config = dict(
    n_layer=20,
    moe_layers=[0, 1, 2, 3, 4, 5, 6, 7, 8, 9, 10, 11, 12, 13, 14, 15, 16, 17, 18, 19],
    routed_scale=1.0,
    balance_loss=0.00023,
    lr_router=0.000594,
    head_dim=32,
    norm_eps=1e-05,
    rope_fraction=1.0,
    init='trunc',
    warmup_steps=291,
    schedule='wsd',
    decay_shape='linear',
    train_tokens=280800000,
    dataset='wikipedia_en',
)
Below are experts of layer 6 (counted from 0) of a mixture-of-experts language model. Rows are named router (the router's row for the expert), gate (a neuron's input weights, with its number), up (a neuron's input weights, with its number) and show model dimensions 0-191. Each number is 500 + 50 x the weight over its row's rms, rounded and kept within 0 to 999. Numbers have three digits each.
Before each expert's rows: a language model's description of what the expert responds to; "gets" lists some tokens that make up at least twice as much of what it gets as of all text. This comes from a sample of Wikipedia text that the model never trained on. Tokens count by the router's weight.

# expert 8
It responds to: Pronouns, clause punctuation
gets: "0", ")", "\"", ",", ".", "–"
router:571461493493398573484541554475490506484530501479498582559488509410569541476550442473496586500492484493526587520530478529448528515476494500488450539545513436507609513458483512504502431502541530446536545519523532473517388471442477515572439381485564426556506442597580523516493476501465447537447500526492531528576553481434505563532507371459372475492468456535537512513405547485539481444473518557550478585552585477585520439429540540543495478513632550492510523527573534565442463610550504436594469525513465521573480560510470541602558588448512465481466488569523599575397461486475484426
gate0:568530524469495506407493504570469484513427497476596548395443486504543520559523500562595511504485413376459580532513529467494548574534439558559496468368486455570505454535510548439498506416555399514573508590485508482590482481446497548491451435468577466449483428470478484530515465492523470454579536484471515473468581566522558443441536491593488433438428436492434537563496446568531539512478476467490494439566499514452456472565582434537549527583494469512471414610565564515438413456430487496492471527456449515522495519503510506450591467543456370496521603514575512486486522473440531568
up0:406467453531623532580476444492527425517550539520450455602538502467499604485517439523366481492551534626490450416396465444531432418503589460531495485525600565519457565548558467510511566530539569448417459480506475464404493490491490487547509511546430534517508505535509496424529519507486528520371502472511457577549465441462438482494425501466624478542570469499550497428513446428437466453522563433482498506462577527575518589440459588482406485478488529455489549432472463450526516490566594491487472487523517544487464544508433496531440520438485585462472483532410484541516490517519460415
gate1:588536378486463512460461550578419493481471511538511486514541524423549521411483487453543518423480470496569477412475453513556475572420422545521578479469620515599503534538528551472526577583483422451502473487555464457542410438524463549500505514434437429535561411487423507487503545520508488472546475528472536532526413518443549505465537517508449495575551520529516511441445501469549455439502404469504508511545521532557565490523544539529523512523603506473546447538508559483464637550631507485520528592506471484569498561413485611625557514474533467450508460632506501536480460423430516463
up1:539531372413444448439404490526461494473470517566482440530526490400505523518533476506483512412460451499512507426526408478542457549453432484507583453412637470603492513543581522554483527557535438389444446518515446458465437563514449589455419442417430474522486399481442552488564547499542436475530501548453510510432444478435454537523515507521424504570588499508550573462478442490543444432490418570476492506474509504507478447480461491520469555489519552476578525469485533404441611579613504513459486496457396532550504531442540605540546469520520526527473540565451472502510491502432491487
gate2:468598485523493485506469450386543452543486497489547460484593488544516478482472531498494505429507404546441512448532461515473535526502489463470493410460569518496556504492585559510511406504551529517464535485550552444504439410524519516558472425493512481455591588547452498542500444495471556405480504596551559567448479555442459501522471379518536506602483648539487555546553523492493415426520475550549528513487434551463513483524352456502529447522484517470590492456519510467487526552507533521537474498479521406468590588485671453552488542557571563549507486395466556450403520505510464428
up2:468373487525507550458562485421437469494484492504509491461476455624413407500494512546450467584499586474473493557508487539544434512417535537550481542475476607542455496532411516471530470423544510523592540454494483626472547554541521490496560563536506495576458540491557473474532537567410472592464535462515478513572485536530481522507517589483491488496551429499451518500513612551491516515514474499439549471452500485554445605485516513447367491477573444493476500547448516559589412534536467509502519516528617531474377376541422523502468556449469517468471526574506433532659517481486528514
gate3:504560510555535457384547500481483486478535473439514416494345517394506531535521499508572435546528482455568538574482392458491498450481488510479472436478519502557523551548479538514459542479394428520502474560474477527509543411507403480523392432487488603501484467528484464501519510439469454419500591421445507615410453553460540412463528545528497568567475529468547595469523486440423429514521549544502457509421466467475418506489538560473504440481539550475482609549460524568414456503485567403502437466461455503557556538584503498542521506487473555514482579550481375471534501550448491417
up3:506530549546517474548519543475455535496478537517498489426438432474471430546471477483416480558445523509503506466573493514476461532538461492459508515369318429497398463517511552559552425544579480455456486568515472514483535480453612570358561568510483517460486564541500580470588600464486562459574549560558551452420518571475481565549471468350520624552533506484441466590454512510441447497455505448512531479534505524533470474488398464611521562468478518485420435453508505480548525484493568475525423500470478498480450558533531467522469470594466525537512534468487543474491481593498444548
gate4:528566564510528522591442586528567509529425426439461559579478576456479513489526499487530421428465539498535443416487415484535470512544434477560427507542516531473571615411550497482553472531442542492541509446470551467467458438470555502599483527491485439479496518481572427452471413462535581556504530534515500436477464492540601564564432484530477481503583411520487397592480473430491385459514505492502558441508566513460547533507410477526517471533609534498527496465547541572588458565449564403538419507571448527510509627514504503473538519453530511510522536469499596526436464555537597477
up4:447534534495443489457500440532522444489525522464553522392481432561517482498417516468508529543515484456452608536515579564522581489558578480440535514506507442436484403604496500453444488422567550499422390533563386537510466590487501446513614515549528571498577487476499519541540540500493455471523487562498505531501448466443367497561576477485525555533453618467499494497549524506488622512484459501509497531468553559564489355462514514478492594408490444461455496501490454375453519458550511505497502499483486581507404374546490543543499424549508495533529425556514502479545534419509458441
gate5:548539500548557441414498513495553528476529484533561565449335512549535522526520470547468451505475544502555538540500396498457457501509425485509545472430476501582560490559527465466539506549502430435475505621451452569557441484535483563511508454408536554467527531466501518545477536485577519465479548491520501401504551576480560485486543497549469401547501463481479569617443452567417431557508580536467444526588517593595447481433489534496424465457590450439477541477444446424476495495469474491522492467478513506446564549555544587599399513427457480526475596544519441535596494493404437498
up5:452434572490501579532541522514465548519460453404591538499575570526489453498458540526534508461519496514477433552421646485424498472452554555484436466577512537435456537524443519527500481419553493532552552467529484489514588471506525398469562500577472453581525399499481516509531400540411472572472420458518438574523516541509462471526471484392480550477478486475504489398493529472493497419491472469536456523394456478511611519525545537484568508451508446549479430641529580536504574505502504492504487526533545480550442459559365407380584542531475475478465417498510538485454546458534560533
gate6:534589433509527529485536531482479478484507428452508428471478500541500500536528482533448499452502530529450516499435446559482476591371413565486546438379494478446506473525518389509576503492490446512519581516604470584469554449517492436517547507504489452425548448576457538544545547495487553461489452529512637432492491616444472518434492561433442453546504484483477468518555530534506548442438467459570525525487524549635602405492485514503569527529540507411433487538547427502528510496557566460590504499481474607421518477534496542534505495455475441461400457562500551634464505391450484481
up6:437387464501512538570492496499485509526507522448528476580603518533522447396445494531555515491495503511509455452509529484483572434580639472496408528569500548591540523493438587506509501521541470552442453548503490473592432483436495531446500501525505477536538552457501529372421420572461529481512497456502459493520584408550507471524449394560561533519459549556500561429457480489520427541599534554542476483541470527442423602568417502511462496460556459541580472535525583549509515441450470602526519528603484474520480530461598448457486530456454540483518525380541527415453517501511610467
gate7:429541488595503446495447508433367502519493402504577492517468413449464474465479464502451560551475488477572508450564432450376527453453393492499559526497410633501479476511579485507472448553499450472484501452457496451489547451531573549436567453514542567581524583497482539565548537473443402511505445526471552519508461520495485387474456441506485566513539500487535578453503455483493419496547490502470432484462533442589575419519490492518510516480519451495449356573438461448480485583627439510487476491557483483406567429388539512490502512545475487472526552541515491484397471452445513522
up7:505421513435523544491531589598587481478455592490485526464529577513499497409445487537535499414532465543428473454384525573611468570461576436475427434439554404481462542501453547471628565439574484583587476493516545607458490461503429462496437570558469449397495439562487493452493453506547586502510489422541498516521500508555589497552501574500508509438494510468461487533443583508521613481444493503547593436544463497470507575487560560467468470556462520460481608490493528557535510425411549486548489530499543539549493514557488488530553560448517452540452549449455528527498528508501562433
gate8:560521461545476519473420446502476479502446532453456473512413595421478568417564468501487541440491550473555569587419433506491435553528453561493518449492532418477568492500542524517443504504505510486497432461523518459558427428522538535508402515432497524542501422461589550440533530471605492471527498562444420553465478518505454528470450529546422445587498527444506525440432464438458382448491506362472372432569511448426515538503484498440412454433567463496515517557526546480390581597414568438581525545440462495549472547422531561490473483462485529504460465506423475525522470548495523477
up8:578545566514362514466459576489456431483460491446434436450510579472496570477507543551484494361529452482571455505520531469505529497535460554457472445467609464552509538490557490520453503504507510481454492514590528457497387379531463453585456520414462495508565443463482572585503460509585438486486562526467501545429476506530410513423443461547448484619458437494537500471516445517537463430435474447451454624511576490509551549542444532435539425501522514468538530515516525485426549550559505439571544533453493569568562553457408553554490499508514496539405430492395512473419506517473500439
gate9:457462540519450532421477539470492487587469465437465497478538491463516489487546482537590504472455532429555527587610496449575579542446432467504465502472540560488537543464452429533477460496566498450563487461515531613553450476581499543527525525465500479565396481459566521582481492494464534422434364489574491584404562569463487431503445437481492499490549439547467546499538527528557495490420620481525507488551586494454496475488554534482478560410501556527513531603500556439444443434459511524574559546516469491460582496455446622530535547457470474525510448401533511504496630584500432426
up9:524482440425497487437480464525475416595512502505464489464438474450484598541580500466576456463463562489559485525590484430502470536492514453508503487559577524609525476535514431497498467485517512506513435490487546553506452481507486578562461500444535535509446481389531484550510522475498483431490471449516479628443592463466437459501533446538503469501535444518530566517561505474523508473411656496442442512440570442462440512526544565530411526443510598532489507581481498463376458501449485486527527529403408503586572558516410591535497488490424533538584499358471538462575559580501412509
gate10:571549435525485571534477533503517503400541553556604579502491467458495535494507459398510455516509470446528552540568508459556452583475361440440534513525578352569414543474460490459532527524433464455556466527529452482522469462451377495508500457439433564488544501531479499492567450435428517413556504513464388542511563553448547490483473422448421477554446513566519402537498527499488500494351454492558453513513575491555481484505586432465566461552602510480584420486472501491469513527610550522515555514552485547491442546540495501613532555502454481464456546461484499522453511477466538494
up10:527531425506440516501381559538513438490435552603490557517450478422482456538524541453503460551484470435449591554503502474553436591518497438473526486506523447547406497508481457409500512526482494490568402512469394462545531484444455586491454401447467596455484496550484478457544493438445477394584465449498424570518579501403474500508565451470480470540510591532556472531483455478485544491323431538499490503506514468530434560508542453536532512526515570465532459405541424498421477571538484569457525492476430456561360619526525515518538547528483535501493520412488507465486444521475519550
gate11:615519530475552491600499505575460546555429563558522628524570481374606499502511452482533477544524329525450521476558499482437575566444528465511481499473525429514522550588523532536565543440492445449543463509503533490489437482601482522525446441472496405426448550441452455482499438506525609463523452533434476512463525457445491509522410450497376476560500489478525475546463489460499479533446530386475493532543497402503564429496532546532478502542528487529559542551531499489482484512516567380536432473513510536513533627559478561576536551468483453490546481536506574521419447486516471417
up11:579498505424495420597460488572496531459468489549538574459458459433587502523557494514580417547505423490450553456543482459528544547481445429561560501476511464512486488544532539541501488442524474388514443488471539443492438519528498530575463482475426420406452508543436387478468507462561504501469505535433542500386465401474558500574497445500435447527502464507514424573440524419498467542456585456462507507519554535532481444441548492546480553558517574525544539544533529506557481566497494357483401521529426463529535537498437557627561492425608408561539539517458515502406528495440471432
gate12:475506442473417481561453461498502470468382547481502477520496505432534617483623507552481477440449453530529558572557462473584534486466523442468442440536637481520493534473472488457557517525457478478481493480465510491475525440499509558515445477460435485520493368543554497587473516472520631520544591552476468488470498455565527501385516503569343541462570490538583462456526427530512531485527522418468582461461518532455495439509474543539476563431493586519551641419568528426430570585497515436507450466519512533626538514544449496457454483485494537581468509540539483527577496514500501534
up12:506446464507420475534514517480482457561564489482500486478500453576569458494479541539448412433457494519526413508482508440507485461544459405467434450587565532437408451550476521593572486472543489512525519482499502381458488445548455492486396550468519473518588541484538515570462514521492520540471445507532479521501466447542535542443512475428418596500426462518554663543552515555578518438508504537439539454422452410463507569526453436460445472530414622544555553514399513531499469537587506492507482455390470624533527509476584528406480527484413537593473497484492469394476508526501546492
gate13:546519451445548455442461534507540477500486379570453508640465501472562494565567523515512526552590506447500515565548365412530544507532455518491483508540470514571480630538524565441567478542567511484574486413456437514422470573405493540492344490444491540486453580461559475529534459436454514462520535574492425556565541409502458500485526472520496459541515454498534534487506415555455547478502461539437521501431486442487477525527490446449448422512498531587594640462487435469475479452538544419527480501524550496509470568410494531500503506445454473516562575587588465475533501552466527478
up13:593506367482550593539555441471398541464493532505573569432509473440411502532396537474486482489467512562600536445434525425545462472505507462556540441530578561519524434556538427511533559470395420474491490639598433540528479504442546477471583567504519531481508456494421471519523577495472571487473566466547494474529470605485512527481520553447535550553404530505486466477501566531574588585466545477545559471608590523545531497530512526480505533518493461475531474581472460491483548482438494555522477467390475559485545459531498578478459488533532481438545450447435522565491506445479386542
gate14:467477398531493538365452525538415483541480522561467549517482463448538503488560542467423561576453531420500443506465470556568557499461531511420490476559508505428614532446470452444509477457480472455535476504556466457509507486532512453491530547500586415549498342474613538469442538482634519551597492551476439485540549498459570451456545436574411498518416552498485542478555596469538477473414490497473450493498589507554539481609549528471436447474524487550471558555498456498447599523462484546494519501509483467480570537504495491506561534552437469523448514440554576489496649557488519574
up14:530530600483504515661561547493617542439520525371544487468525588524463488494439463476510474404556443564471550501548539471431502486460413476560485486402538510540432506448498558580474518519524558577466524475495550587537522480515513501511535509522396592461513586556347508541524452550367499466456550491507575481493459487547473537536410522406505514494572448487490470487465442557433510477587483513548499542471377584484465524440476470568561467498529503469533510477523493489542451465556506506526461532497549513470438465484469504527432498482596531410557501528483506457462409441481467384
gate15:489458392465528515468596556529526598471510498454598517483521596481491490430417492570431525487439445498451538445455470503430488509363534532481589513536582568517551466495500464493497560438517430550508549490559499574622578422460495531531508463525499453481492441554576496544512471580470450546483437452471532401510550494393578457510464412523339435449428507485513513519430564485515459443479442541524488566498502523533592471487482589490537515452555450384457433557485433517506565495582461491510547528526512481449545525495524527592491531492458441474471438466548507499493503367508524502
up15:534467529575559555524538546534462518550525478456519471536567579521495466456554424483503540439490540524512425514470461547437499583474496470474501500435525473504443617535448506442555532555527484550481559498533539549472469449490499406485553621555496479492548594556478558493491469571470557447546505466530552493584511565577532493524520561459574555536487385585394411529486535556501543486484437449573554561541474578585536496561556507450519413510551443495523539529570531521585520434539565531594457572495605558508521463516437488517442617432465446431536444547560564614472537475428539491
gate16:605581525474479475482521505521475506473577537488542462507435526479524538544507469441544553389424401510491577463600547440534444473587489570466509418436559440490442492448530394519509458505365456481522483530518463438490441516607399512506483406429562473557590431465472486447522404425503533496443440490432509540463415497517555608475463405541440495476544420437541473515504467446430425448517498562458470504485457530556532502518472531512498448404524563424521471499560457567480516495523479517492430480508420537536520465505542496530480495480461397443472574530486526558450435391431472549
up16:492506571461479523532560523526449488486536522516447495548427526517526515484607505474535485476469353519497556551578510488545506518583552450535452439536567525489402570564499438487455537454419429478490494480538451468448437597565448511471522433480507546496555393491514439440645453465455457516453432529416437567482483352512464576490490432461480528435517439513549500561461556467478447469435507516478427445608536507509468561518525581459477473478604567409572566441511418551392513477464531503511465476475475538563425543561504495452482496458483497519432543519504532590481497442512474602
gate17:516537402506490477553425515572554512565430469449468493488581474552505593463483499532534446550494591459508605527579491575513523436526498463626528479546498512556504508420545465448462526579430517513429511500466491535444523445450452597548474495403434463415449415483555499466451539522509536531480539543503479440521511420533442595487498537530548439521460456471582498436487410573465536450506566504503494529588540440518516328507490534561505522462516441510501567535561421491484459542494594454495540510585549503571446472568537505568416523543503550365516623549517502475560476527479498496
up17:517489504564527517464412518464477410508465500628470521482446509523516385485475551478482516453443516493440425568414479387509458583502470544516570486460517488448443491543533493508511426496530439518507480547520555469481552530502540533548498570516524589481511578486477496624485487439521580484482483508438488584467505478493561416474490501557485569417460462479422446491480537432408527469540391456416453468443459468456517634447492437485481458561428631508465406442447615491456558478505426553519510534443423457472479514497502552352600490488499516586551454500499474540453506485568484525
gate18:563465563503477515515423519663475516542478481495549550490572488428612489518547465471495487440459486507481566549447587501462582584487528512406566501527570543563495611531471483509534507532458471491574467541576481488542467470535435496530434402530428503513578444489463513438552452483478427489505479501441484663485536472471420482468529503490461505495418497584555497430509455504486519481439521479497406534485503449541521462541605467584596461524546561497464520625493540531452538543508483435545544534484501580547494576539400533623499516544548471519480463493466557621519546557458566453
up18:617565514517481454524456429528530472517447552588538502519471407371518558592626499505454404538415505485531542534498534485489492547524485486526506531509499503571457503534557496524510523531484506487616458512560460525482463522517468550516420457514386565476485437450473477470594498437560387486508478453420497593468525463514503481465550547581479414597534516552556455541552441470485514469455549523448454533504544458511425494495589509588595486591551516547517594593483460587480489540462446373465459479441414555504530580532421560540515490487538487559452500454449544501572476526448488446
gate19:530434546500443438453397480583581441536503475454507481580367495433529442432487536490488523546497417548564515512497464548559505464531523514521502442464468388550606534533451529435536568452486506450503468524482516416490458518505557536502435451433525584460506408497490434552425618432508443435440498491523512559507389485508420424588576418485466462452538547420526488499491440383541493417493539528413510482491483506539426443514487556543499483597459523490454649525529526433451497634524516457451527528555461514505508479497466536507560455511455465519476492439498433543493583486502473457
up19:490358511456483436427534553432511381525515410567535563500453444492551430432465527462500486415599531442454414567531371521489491472571514545475578454538436561532447497460507504520528408486567505506542516476472572540509537590532432522454461554486433522549468530484513490521501451485493524548470500493445439469597535547485575458566519502543526410385461482424484492486457448481490525504532486537467382575459507540522434518479511450398442455505503416592469478476462445518472445478474474577455505507544550560420503469459442465525497520462501455492387544583598459569546485463572424532
gate20:675484456606512487506486515522527470518503533465484454496412493530416496497464538505454481448551447599493478458501343497507357484519427519465494446444429466556519511412536496559444466516530563454519624548452533504430525492472540411547497528428414417605488479517515483475470508470497535439464419469467498469455483637517562522498432477506508470555472506477482399535428593536398444426507511529527433503497512523504576463499500477519510446537573486523463473467503511514543488559491552447481396510552519556550485502530428584541502516507459481485402580530479516578383459530513489561
up20:624555479525486475477565541471515483487442531521459391477386477462394502515514550513479498447588422568563483457504410475555420509553431514526488446434469471496557496411570522552464496519487583474497584547446519473388570519477489421519444501454423437594455520402513523510496563426508572481430464479490467532513504609536558524509483508542617490491541583504491406468514572483405415459513518585503461493522502509450559451446534443519519494541529490502427479457508551427486428569474510434468466425571496491573471529477424588480518533518488455469443588511493471589405453530463509558
gate21:569499502446380480426498482528475535476494428531418482556341546387512521517472577566510455484468391427471542457422495509530430515552354440507524431434567477528425498438476497499627473479436536468536433485473479453567454545446406539530490523398512547464502412533412455488521448457508538550494484524454473523514490466534549474586493509607457420545548466472521490581463548417584487459518481544465498430442550460504471488542468501534420533572520530438559584495477464546448477543491487594421462557400557490536498490405504537483525461528556497513458492528469469496490519508469450550
up21:430559482467510461514454495519473463540483640493491466437567441501500444507512488435564475550589559543517440536538564473428545482425596562469529571407448513415533496462530471516560476529524431515453472566502543540439479506507531567556501416523527429494417506478499566434471452507523435469534482458447552526461472531524396592424475490449568647532519596461404446392488484495440443538487614450485488555499382576416491523519467484625507487474502497497499446518528477472595481437470531403556471485523475516552488574539525435470475502507472537542611459505505517530530446569548527519
gate22:559532610497486552475520449484487445503499508490492509440452490464489551480437500478474464479507452502545591511448514436492505602475639536545485568559572451536448545555549523525530552487639521483508459530496499508528427460567493498594425450510529520429433477524480400648592423477525578482477576601474526496387461452502424533517505502527400450550485441473540404478527517452504605516473517393538492553591503516473545477469483509554465503472556586443478484490545584465530499523488515408512497550469505536481469540593456521603394488510487546468527465475486498510523510476444495349
up22:489493566445377532526416553437607411458491539512497609485349484525485576502490460494520469531530433504489537554525612484509494533497667536517502552537538521526439541469562521474459498571568473458506434453472524534456523491500396470460463352517502427508436544509499528529602559478490568481424493613521470522485449407480471547527538549551551461510462505509605382492552473434470574559494518479546439578529496525569486487477469506554473502461566534522493483459501564482558428540450416394502539496475504510515499551532495536580522536508544560511568469490487547456550428498485470427
gate23:506508527482481498448459499446434636460554551534510505582529489507562470543553469427459484488495473503390466569477548487462479569458458557442594553520496439506405504502452469405484610464522485501602463539528472628514460484522393578468539440487536492562479569583483524480575557487550441444514424517457459541560482534439587520530505502360454491419546569558407462488484471444408495500567437531511495418549544472545529566480522399454437485501471510462503509525503465494560501534483436593501458516472498451456492458445608555504551540496494381500470483597479572482556507541437526485
up23:513464477539568555573580536494561408532381449440541513432497532527473574487427518571450511549452536525582531458512437552493468404582539460575442461515484574456520532631560544660537425441497490507487525464545504404520574558466533471462475513526500562460539405363525534564494444561525520496589524461602547490486528477535449485467471513590486504493526499462555562536582510509512443419396543492479474511496491552480483445524464573526545526489500507554571476456479527504464516496536559504526613389506543545517552479547421488477431506466486570474533527395539444535517499461566506520
gate24:496588452477487465554524482435556389437539467489516520560531529513526453553568549456479522525563444424498504528513464503479512442545448498525558479479511507512488497514457557420555500502459513560481492498512562557549487491458594509631381505499554500615534622561543463504437563490419493485449485518469479447541485492611511501492504388574498515528506504528579567472571450575485499381558434491518511588488465539559545367561518519498512444484420626509402452497552456513482507524595530513509507512487459630509492585557450548563455548478495548476480462521548458487552459482592471609
up24:505478486490511484490488450470521473517405472498555520471419478545515606457500462543510517472347490568456432552477477430501428556470543440464573470536600443522440552499491520537473549431536439498476473513533436442493475617534420515475463526514508493489474494521541525573495457464611548496567431418529496562486520523447504495544475492385499550481539536434451530463363558427459432481396463533478474450384434423434471577522490491438413522430584419482593485491412513558463505512469475475436463467456527402475538537509379458386506487490466540527543427488519498536471537501481567527
gate25:614368490448504572484482470590507461491429458602465563554516523502619508444549478477493445420545512575557440470425382414568443511529515466492456422524512511519505589494527485523516516456475487529585487463512484525519441554520558476553463510472487438529503441528467341483558597449500489495444525449484449504505491473505502496464485463539520497553507513466519405493439492433463509470590474473489464499504591425511534567439467499547549450598563609550539541573566483526497515583447433397432438571501440476497398535509482596508565524524470514455455535480445560543468513567530578479
up25:575516523459518492520484480596516478496365571553494493454533541433547483435534486427542481536547435535411463521362498500477463507549536552443496470550501491501480577468510519491516485441545519487519485512522469518500477482535570496571520443462488390562536467510514443501530562500499489452430459409416388564491503510487556495501444492566473455568494443408476384543396474482495400517494495473471400593601470426450532541434395501582443421528503560540441528537603507606509513561516498432439484574566480540539479599538416503489493543478446439483484490509498553555480402541584503486
gate26:523511414467407472551484511543550552510506581590545518555505503486539489555483452464478518503495420575410566552500390512535505436442416523510576416627527392486539485415497460520477460523430586479544504489522522483545494505463479396526423493491373507569459636502576464498390487437482471435480546531327439445501469525495457520490530465479530372496463580529482535516547502470446585479545457477518482462496534490510499529454405449510487444495467519503543527452481545550580523468485518420486457516559538499521472538489451590541536497484529487530489476468483532517351509580456475558
up26:578512501674543538515493489496507485519490529528551521503486537519440460450581399561440412593468545451478528548501586521470474509502563473530469619462569508504432467545550529473501502512541468564534428484479555586511478459571467529538444442538578494436556425556445533462523485443455481415552472496528573525542512515572473474452576564529521541453535465463443515611472548547576559516462552426516527483499569475509516493491573587512423491520517429447500501588510440610464510488469508526541461567426459515540532401567593444498454526523534538445535534525427462545616593535517588432
gate27:641544556397476543494454597476491470431507386460572516521471464495446452602473460487502483541503546428492540590504390484525537524402440501500475499494494522491483513515528579497623443451576535435535449475455471528508491502475459548445486524399520498412390425449443446411462415494547525424607559579473537506495459531442451437505503517560434403416507451571540503534566486486507528435477527499467540479518556488472451543430516426503485510610519539457496461564520572520526516372526579517519515517493420504451470478479596526449537493515480473507544576506547510460461490408447486512
up27:552516489496594473519452503460443448525498369467475472464532515432449436497425426513424473575522446476546513557508414467493517488442525502478465541504493477424486491522522519552592535395620519477494421523578546493429514487443554532481523492373572496357461572414381503416563440508411500398589488543533534504512520504456475519552493472515394531540494457547536511549528567473595543535446581540466604473524555498447424474494557472550497509574553503510552596528547563464471545438501494450534486521511482512485455515465491441464455565566453499523582534488576479496448498481469529395
gate28:608394537497543593490474495570464415500526469452525523565489478428496561483597460545587483509470537504633605538531475450483465605431439506494527503530511480416427500476472571531499504583538499446534505551571424480603445508471507562563456495441512503526472392591521466448600399475487476442531468482519456478508433473535567458403522545565500489444384495585601499516543449463519448460428576502405514438439487518465510414445550536526471482503562510498544539517492511534425455471464506531532517452481422571511491522605555530548507446434506461473573485537469465441542532517472516548
up28:506551398417552472440577409577493552472501527590471530566418520461536453565506499420497466619465570483500501443451491492574427450535467514607541519518471492574498473530455530495586570444393496577538455458502407480512561551479590498507557495440471519463521469481516455376570508466489513525536591486481474467462507488461557507566579542467502434537515542493423476636429542497437483489481477549547537492504480488511459572549511534516468491561433480460504529465489417617527473491504582545507528471498476438556542518429579407514654510534470432504469527417501494426448505461515499581
gate29:553532419554581439460434504503495419497516511514482516524469496408499476562505443434547544583534584558496552507498559389497493477569512561504528497490399516580476512587438471450508449498553451513452450579490508424427475489493412544574407388450475589469513496457564508479485465462527550454509522536426474515511446567464498537485520371511516409452428517426454533494435488569462486549515492513490410555516439519430526428542463540515485418550541508513375490516427533430446488487493584452529604526522456454483539606550567482559495568602511516550587552439525472538480428538443493525
up29:554536429484577546494565435531479497550525488481502506563529470456514482494524482414460536559584499481552518534471502477523438431518499556502572522496430454488425563542454476536552490565495553438443490611493526471394431502524478432522455455365442481539508393429517465462545585465496496449467554633414467516494493488480462592467508455435479522502418519567565539511480515475520466527508442571564464452542444546465607392453555523498464461522590545460523613493441469441477556501543672508513519516479543553541476529476456568548421511488504475446432481543432560573487499602448456493
gate30:546497409445474454527454456505477612451651438401549451513489460569444527475451488397518465419544478510510498503511384433512439446465398588417494458536464476482512400456436472482528515547462514432461442541445473496590541486482524460529561408464499426556560456505464508499451445557385532408458526549524511485463410598467550527480451551552489512515443520464524556485557432489501514480589488513559510441426518542509577520443504514466593463567497509522511510586523518465536501482511431485495591488549506557570590448490525576617477484519538439500430532508444537472533521449511445432
up30:499438481485461478450454461461521569422565445467491436588488468537515570460517485408569460455457485491475461514526444472485445468420443592387505507612472482474507476407443513525494454575476514476497479462408467460538520475459485456521453427488468477617475430559555520443493456543449470403479529557544460437534479640519483502423448562517512467524416503501510570433571392506467451454546518531506447478402527541402509556422509499438512487516468539515503502522439593462544512495515397448495623502507510508593539491433529555609516525571456476486457566528504505414434477477499512380
gate31:514548471388421528438590436585477371393555472525509526484514498469505466588490571470498531509509535457507508450506501543539539553555471475367499486501566493487494463527491531480526532521401419494492479561500473528561526466529507411601542595504559432554574471556434452419498529500472496535514603534508567464493505496535469519445476553588485516532442494526523471561587445466494490488461500331517534557475504551536437466576526471549482523504547480508445486479501481508530484508524392583517558503435464626511487464407528493662469504512532512456420527432468470530526442456505374485
up31:506444485554508559539399592456496553613457524432453577584494501519515483444555405515473447453455509544474506468494474460496453459462471513600460505499501473485536596497483406512504440471530532480491563419408541513462498551543482609421464400481439595448497571459556536585504511533485450461452365484461441446513450489469471483517548493434491501501530489449528539495473471526467516412509526646464486439511492493502569499400569540445498527526420529505573526511468530494483536476527574493489499501574520482488556452535494549405580557533435419539504540637497557487418598552503612504